{
  "num_hidden_layers": 13,
  "hidden_size": 256,
  "n_experts": 64,
  "experts_per_token": 4,
  "d_expert": 64,
  "d_shared_expert": 64,
  "hidden_act": "swiglu",
  "moe_layers": [1, 2, 3, 4, 5, 6, 7, 8, 9, 10, 11, 12],
  "router_score": "sigmoid",
  "normalize_top_k": true,
  "routed_scale": 1.0,
  "balance_loss": 0.0172,
  "balance_bias": false,
  "router_cosine_scale": 10.0,
  "n_groups": 4,
  "groups_per_token": 3,
  "init_std_router": 0.0143,
  "lr_router": 0.000905,
  "num_attention_heads": 4,
  "num_key_value_heads": 1,
  "head_dim": 64,
  "vocab_size": 2048,
  "norm": "rmsnorm",
  "norm_place": "pre",
  "norm_eps": 1e-05,
  "positions": "rope",
  "rope_theta": 1430.0,
  "rope_fraction": 1.0,
  "qk_norm": true,
  "attn_scale": 0.125,
  "tie_word_embeddings": false,
  "parallel_block": false,
  "init": "uniform",
  "init_std_qkv": 0.0327,
  "init_std_o": 0.0,
  "init_std_up": 0.0327,
  "init_std_down": 0.0,
  "optimizer": "muon_variant",
  "learning_rate": 0.0133,
  "beta1": 0.95,
  "weight_decay": 0.0,
  "lr_head": 0.011,
  "max_grad_norm": 2.0,
  "warmup_steps": 50,
  "schedule": "wsd",
  "decay_fraction": 0.725,
  "decay_shape": "linear",
  "final_lr_fraction": 0.0,
  "batch_tokens": 131072,
  "max_seq_len": 256,
  "doc_mask": true,
  "z_loss": 0.0001,
  "train_tokens": 404100000,
  "max_steps": 3084,
  "dataset": "wikipedia_en"
}
Below are experts of layer 8 (counted from 0) of a mixture-of-experts language model. Rows are named router (the router's row for the expert) and show model dimensions 0-255. Each number is 128 + 24 x the weight over its row's rms, rounded and kept within 0 to 255. Numbers have three digits each.
After each expert's rows: "comes after" lists some tokens at least twice as common just before its tokens as in all text; "mostly gets" lists some tokens that are sent to it at least half of the time. This comes from a sample of Wikipedia text that the model never trained on. Tokens count by the router's weight.

# expert 46
router:170102113174115142115112156116150116094092127160133109144147117090116103170113115154170114129102124113122129122141154142142120066139077094141160094129101140088136111144110097094138096129094120082092141139143154152090135120129093092119092107142152131124107117110108113153174134141154158148113140143133118124131118098126125156125166149122123133125116133157145173125135152135138161081121083087101130159136136122112100160094094077104152107110105142173151097123102126140126161100113102180111152126093117116119093108127127151126137082151159124102080144153153133108108109151184115146152133129157117150133110110138097154129057123153088139153138153122160166156114066128130160120162147126137138119140101113124155128100158136124148127143121112082108117155136110132143097173123107
comes after: " |", " the", " a", "al", " and", " was"
mostly gets: " ", " Africa", " Australia", " Russia", " country", " Canada"

# expert 12
router:147078114129170152097105151082123132163133130150156082125168159100108124143135118113093142112124073151159109149168166149122149102141095096125136141166154143101149117109103170130121109079104127133096177138141151103112116097115142131121125167182143103138135158095163109114132147116133111157077140116149103145127136140131131149117179156143129134138110096130127104120147143141164162110163101117099155112122108149100117175133090110121126107116106141164145166128110126141136176098149143164113154123115114112150126180120152132139166142123167137130121100124122113132150078143156100125145134126142129145140128132109087132143090102136105124121193139129154188124142114154097139139138178116162121088162126122132131151114164098129105152144127104143134145112137118105140082130199162
comes after: " in", "-", " In", " re", " con", " Con"
mostly gets: " F", "–19", "–20", " David", " Frank", " Francis"

# expert 43
router:142115062099113151091089141142127106171107167135126138106127145117093128163123105166128166155120132141167108105159158091114114081131167139102172130115114096131129134093094098136072116109122128118086156096153149163083137128131102130059128140154120137129100147093115097156131130139147129127120159134174137088135137094144106129129140095158108131144153131138121151139096126138129134119132128120128106110169097105149118137101082149125157104094139110136170127127116116164105133091131149127127115159090087100154109156113139135097161112184132113116077149107107117102129133160141121140140145120114154121159121108155103115165074085149076102122140138117166131105113082131134135133156133105128142125172111104116163121149128120153156139133116110097144105148179101100118117143173160
comes after: "\n", "'", "ic", "S", "al", "t"
mostly gets: " American", " player", " government", " Army", " Democratic", "American"

# expert 31
router:100149119129130158103093141115126120146148103106125111100139139148100089143134149138127129167122121109133129079149120089109115122126143101114163094153098109132154151075110103144110115139072117125107155133137170103129141119102101116095076152104118139154108142130123089173156176149110178143100148155142131161134149131148150109120154126130162075112138124129099154143103100145112163091116144122126114123117110166108108136151104123087113146106090150168104135143140146163132136086132104153121111131118110138125120145112142160134127136149162100115070122157141155131097123167152097156155131130155142097135129151095083144154077133161114175135150129109186140124112083151099126130188111079104160073114139134154145120144142140161136149090130091145108113171157122132152099137154131
comes after: "s", " S", "S", "as", "us", "es"
mostly gets: " States", " Australia", " Russia", " Sch", " California", "″"

# expert 40
router:128104108142114144085142133139131121142114163125116115065136161129073094123108154177140109125088150122145108115123149103136109103174150120176136117157086108085139155125114137121111110120116120108130147150116155108087099112160155131076094129134163154175124118151116136136130139123137147146094125150158096128138124130122116139145151118153105129106147124167140084159123148156081112101115146134152159115129106119112093150105116094133169100068109167149140124151124088112103134116105108159084156145129136108150100168097129130120152171175157128154091129126093093131120131156159104133132109137122143127143124122160113161128148086115131129143153161088126176145111118156130165120169157137062103127171157129163170127136131114123144135142118127154125170164133104111109081155170132
comes after: "\n", "-", "|", " with", " as", " is"
mostly gets: " f", " a", " imp", " App", " comp", " Total"

# expert 5
router:103081122166113164125106156114138126197143165124140108109159175120094146173104162144142096114120134103174100106124159120119104094119064107125180135129081122097128108163135137120119146145074145117086162135128117139106121104099102144109075136131111142157158165148112097149153144117129151133110125167154096146139105141122095115152129117145116138141118167147123175146156169154097160109128121108122091132121117131116101148142109135107140131082129153164147117122122125149149158077105124166116126152113146112139160130091135145153167111119157149091121138129114135122104118156156161156142145113133112167140138117102071169129082096098107110144157127073155133110121105149113126133161140094130145100134083136110136167139116151107164142153125137100110123145172101140140117124135148
comes after: " ", " the", ",", " (", ":", " of"
mostly gets: " ex", " pro", " N", " p", " Pro", " sub"

# expert 0
router:150089110143098164116097138108135147129116149121139143095127163136161093105116173108106128138119161121184087130122126141116166094164097148126135151108100096144138106128104123111138129095124142114108145094165140145154133128128116142067072185170120153153114099115139108170168160143151131162109114149138097160151110131132114125150103139167110144115106143140128117141100160138111131135116125083119118091129092149117144161147119128109109126104102172149157133136117111165157136095120127155126088142104117140060108148103133139121137133125152104142097160124132127093136081170133082162124155103133122116136149097153088159166107110151116140151149144140124152135095143160116161086079146084140131108096128095124158144103117098104128145117108097090116114169129102114122108135187159
comes after: "s", ",", "ed", "es", "\"", "ing"
mostly gets: " and", " at", " but", " would", " To", " &"

# expert 28
router:114091082173135121120100141132139154167122181143168119145123176110128114179100129107130078142081109113150138137156159165115087122116103097109137130132084113120160125149104148091141118091122145135093155125139166130123130121136131110138098141118107129126140098113098115163148123122129131113110132124143134133148114090093121135122130096133075104137129123147123145123125107135121094122120094108122112141148086139144102132127150126133112114087108177152163103138121131139156163093142149157094150164088093109146126121107136168141124166109157086096109159140118124143165109151132125143149099116147159164128156167145079189134114160130125136154126138079162158102106108119120119089142165102131137096157097171116121135096114139147098158160124123095135086152155081156112130095194142
comes after: " |", ",", ":", ";", " and", "-"
mostly gets: " T", " used", " along", " known", " up", " Nor"

# expert 48
router:150100141146116120113116139178131151155116127120117122142103127114100141142111132138129122115057149116170126100126128113143143053116126109137128113127090092092154132098111102127112147089110139132114113154110179127130099084126137074141089208126160165175107123121113129134142157134084121108119147166162104126145103138143102158084173146149100141112129117112119140118101147160101170120119100136128112063134147127128111183112112114115144118072107132133132118111125122103156125125117122178064141141082147157155103138112138140164151140161171127116126142111106104114121129161165082155133103122136125105128117105137094154165136109092125110153127114146172146115111119137158158100146144152148115138128135112125147137128119090143130137146145140095114126176183096124151105127158113
comes after: " 19", "\n", "20", " 18", " (19", "–"
mostly gets: " so", " 2010", " 2002", " 2018", " 2017", " 2003"

# expert 18
router:144119138142149107119109143124132158138113181136109133123133164084118115175063142115145114116107133116116113138152138136122132111157121089114130159140104125139168102124089123116096139133089125104110160139112155146132134142163112137113099111128145135164128146126078088141139173112167140143066120113179107147120125165132107113099171128160105105108127128145098141155125137126126185093111135103121136121127110145085117128158158128086103129093109153162178157125101116141112134101159148135120143105144110121142102140141141163150114124143121084138106140098128110103154098163141090132174078075168160132132117101141078131167105114149107115102140141139122186138120072160138107116186122121121139104154118123168155144100166126095147184156141144105103111145125152132151129131165119
comes after: " |", " in", ",", " of", " to", " and"
mostly gets: " st", " St", " ", " San", " Bel", " Saint"

# expert 57
router:133089126143118103131106112084179134168107145142135114094161166101126102153096159140149113121129179144104104094144113138117117085116082070113142098115125109175149156163113125123133125130108127150108159189150151140102120090132116147161111179156135125152087100118080088113178129132147127129091149172170095109124118134141141139138112118130115119127130168129106156141141137138084154147160072106126120085149112124083117170103135115106135128119131158093158119117141089132136134114137126119109162145116093126145149129117159098124142145128163085142124143130127128136109103151166121078166127116117130157088134157110101166123136122151144115105126171138165153139082066105171150131145128101139156126134133116151132151136137111111148140108128088123096124129159083127123106124172135
comes after: " |", ".", ",", "|", ";", ":"
mostly gets: " 19", " 1", " 2", " 3", " 18", " 0"

# expert 21
router:148124089183155132109112157085153130167103133114132097133136120155127108195120159142139128115123153136132131088136145128151099103126096082131147147194105097102177141103095165151141113113106090093123158135161150133126129133095090123124130169159096138170145124103107125153146154104089136150067154160128090122126094103143101113151144123142136135106113118136129128151137147115117129096116088101117151080146094110093121176118072104113136129118102165172133145116120141133116177125121145169143139093116116083146139145133178147103166104144149108118079121090130109115116127139119072094166114094152123143152098093094082140150107132148144151099133158107140139147132137129135144087114134118132118105137105163136158116127120107106149132163120117114123104134129100117124113101147150
comes after: " to", " of", " in", " and", " for", " In"
mostly gets: " se", " Se", " in", " at", "″", " At"

# expert 15
router:140113081133128124125126130137087173157141133135177105145108145119152101155149147163156107125120115137148087112169111122124084132118101079136153136158087095161161149120098152106131127107105113127093154159113142135108088088119096116094102148140136117157129126094130091140148119107136168126111099097136104170141112139132115146135134140154121128146125099170126121165110112130090160147175116153142134083143092146107119159079121088104121123082110130105141136117083138152155151110133140140099103155138126122134096139113155137145163164132156119098113107136117102125174108140143105159155120141125161164132112110173100155169103080171146128110155149134153165159100084153123200134167132111111135124151122155160160152124152094147138116114129104071108123151158103122136114143130148
comes after: " the", " in", "-", " T", " st", " his"
mostly gets: " w", " W", " bo", " mo", "£", "wi"

# expert 39
router:144100087120085089103120176109155103146090137126126120124168140114145092150164147146156118138086178122147148108150146123131112111131091127135166127154097070161161123146090139095155106135118122113091150164132124117115142116115163097106106178140142103127155126146134060108150101140108168152098116152179133123115152153084086147099118151119084136131122100138107166130129123124106128126114133099138113084129127157077100133130116120136125142122082131150100096149123103138124122110110113141068133149103099146114110118139104158133154145141118080129103142127137105125126136133150107102169155119115170166130153138109094141142107123165146151102151132087152189130146091167100176118151146111125138116121113152153137166115128083136159113107091121102105118164161141125115110133148130
comes after: " ", " a", " co", " A", " The", " Ca"
mostly gets: "equ", " Pla", " w", " Town", " law", " City"

# expert 23
router:116109115144119078136105160100105096200123141135107075136142110113099117148106134147131118087119147101160112097124132162152107102134084120171162120112105137146156129106100115089127114099096146064108168122127140151093110079166123177120083135143132133198140119104090116133121130149095132151126106163170128123153127165116139097151123110151129157100098145114111162115133113150102148118111095092142120085125119131114120160112146135130098137093110176130155158132123105106128133083131084172094121153131137124144143159074142128140139160156151088142094155116133129099100125149128121140130156121113151127139165113159090127143124123106138136126139152093147113140134104161090138113164153091123153128151099103149148137103132159122162134114146092100122092107162109089140114134147117
comes after: " ", "-", " (", "==", " de", " and"
mostly gets: " c", " O", " E", " La", " El", " la"

# expert 14
router:138087117158130123132073149096147107175149150160157143099140161116139136184112157125122117166129154109175141113169150087135117105136125115144160137137093108103152128144093149121123108145134109120098149153140151134120094132121105146133070124094121100187137121083104090125161108131119160131132102116168100165114097116148125135126164112129112091122099164114135163113111156120100155134140117113105143138121077139080098177152145136091110093117129148142123094131146084133126177130142143124122143111099129092135095143121152155124140138165160117117121104098081144152104068150111095149161115110142124147147143121130076159137104137143129120109072136135160127112148143121098146153147137125160082113149121082120130135118120159130147168087115122107121102163178130109158104108125126
comes after: " ", "\n", ".", "==", "===", " =="
mostly gets: "[", " Man", "“", "JPL", "£", "fin"

# expert 16
router:102110095143146098114136157128109133157158146141119136145132156125134098155135149148132090134102148155130109112137113161118147144103134107148176152126107121115115141140124176110102121114103140106105143144118144145135103150126117142062107152156103172153115121120115077182155139113122136152066103156175118121152121125154118105142145141136114096141096137128126155160103099117109144088089125116137113104124157120118081165101099113121129139113099124154140120118137066111169176114166116179122127129102119117128096147144122122142123092147125103139122133154107143111147095139137093129165127136109151114171151152147099147129077088134131164112150124080179173125101085139123109141170128081135156108137134101117189167165150112187137142101150087146123114137130103136153145126169103
comes after: " S", "s", " Ra", "ra", "S", " pro"
mostly gets: " work", " film", " Act", " design", " music", " Film"

# expert 36
router:117116123142129145121085141096129112146133185104123117104165143076093103177112117143163121158102108163178128104160116144095153109073098121136161116158108083122150131106103140109133163090095127095083135132160124158112095109162113146079100152097145120102142128120153128152154117118131102134137150177171117116134097146174095115133119110125116121091153151173133163144127145158125151116127076099098115100112122131110106128116097120098102106141105158150163097105159124136115139108115148122099136122090145125128132122103142153118083123149153145125075121135130144120135122145165123167126125118122163089121149132111126159147108132159125140105124126143159156138115161106107173097165156100086134108138119092151150136154123098141151187109118111073112118168147126138160101121153112
comes after: " of", "'", " in", " for", " to", " on"
mostly gets: " the", " The", "The", " their", " its", "Japanese"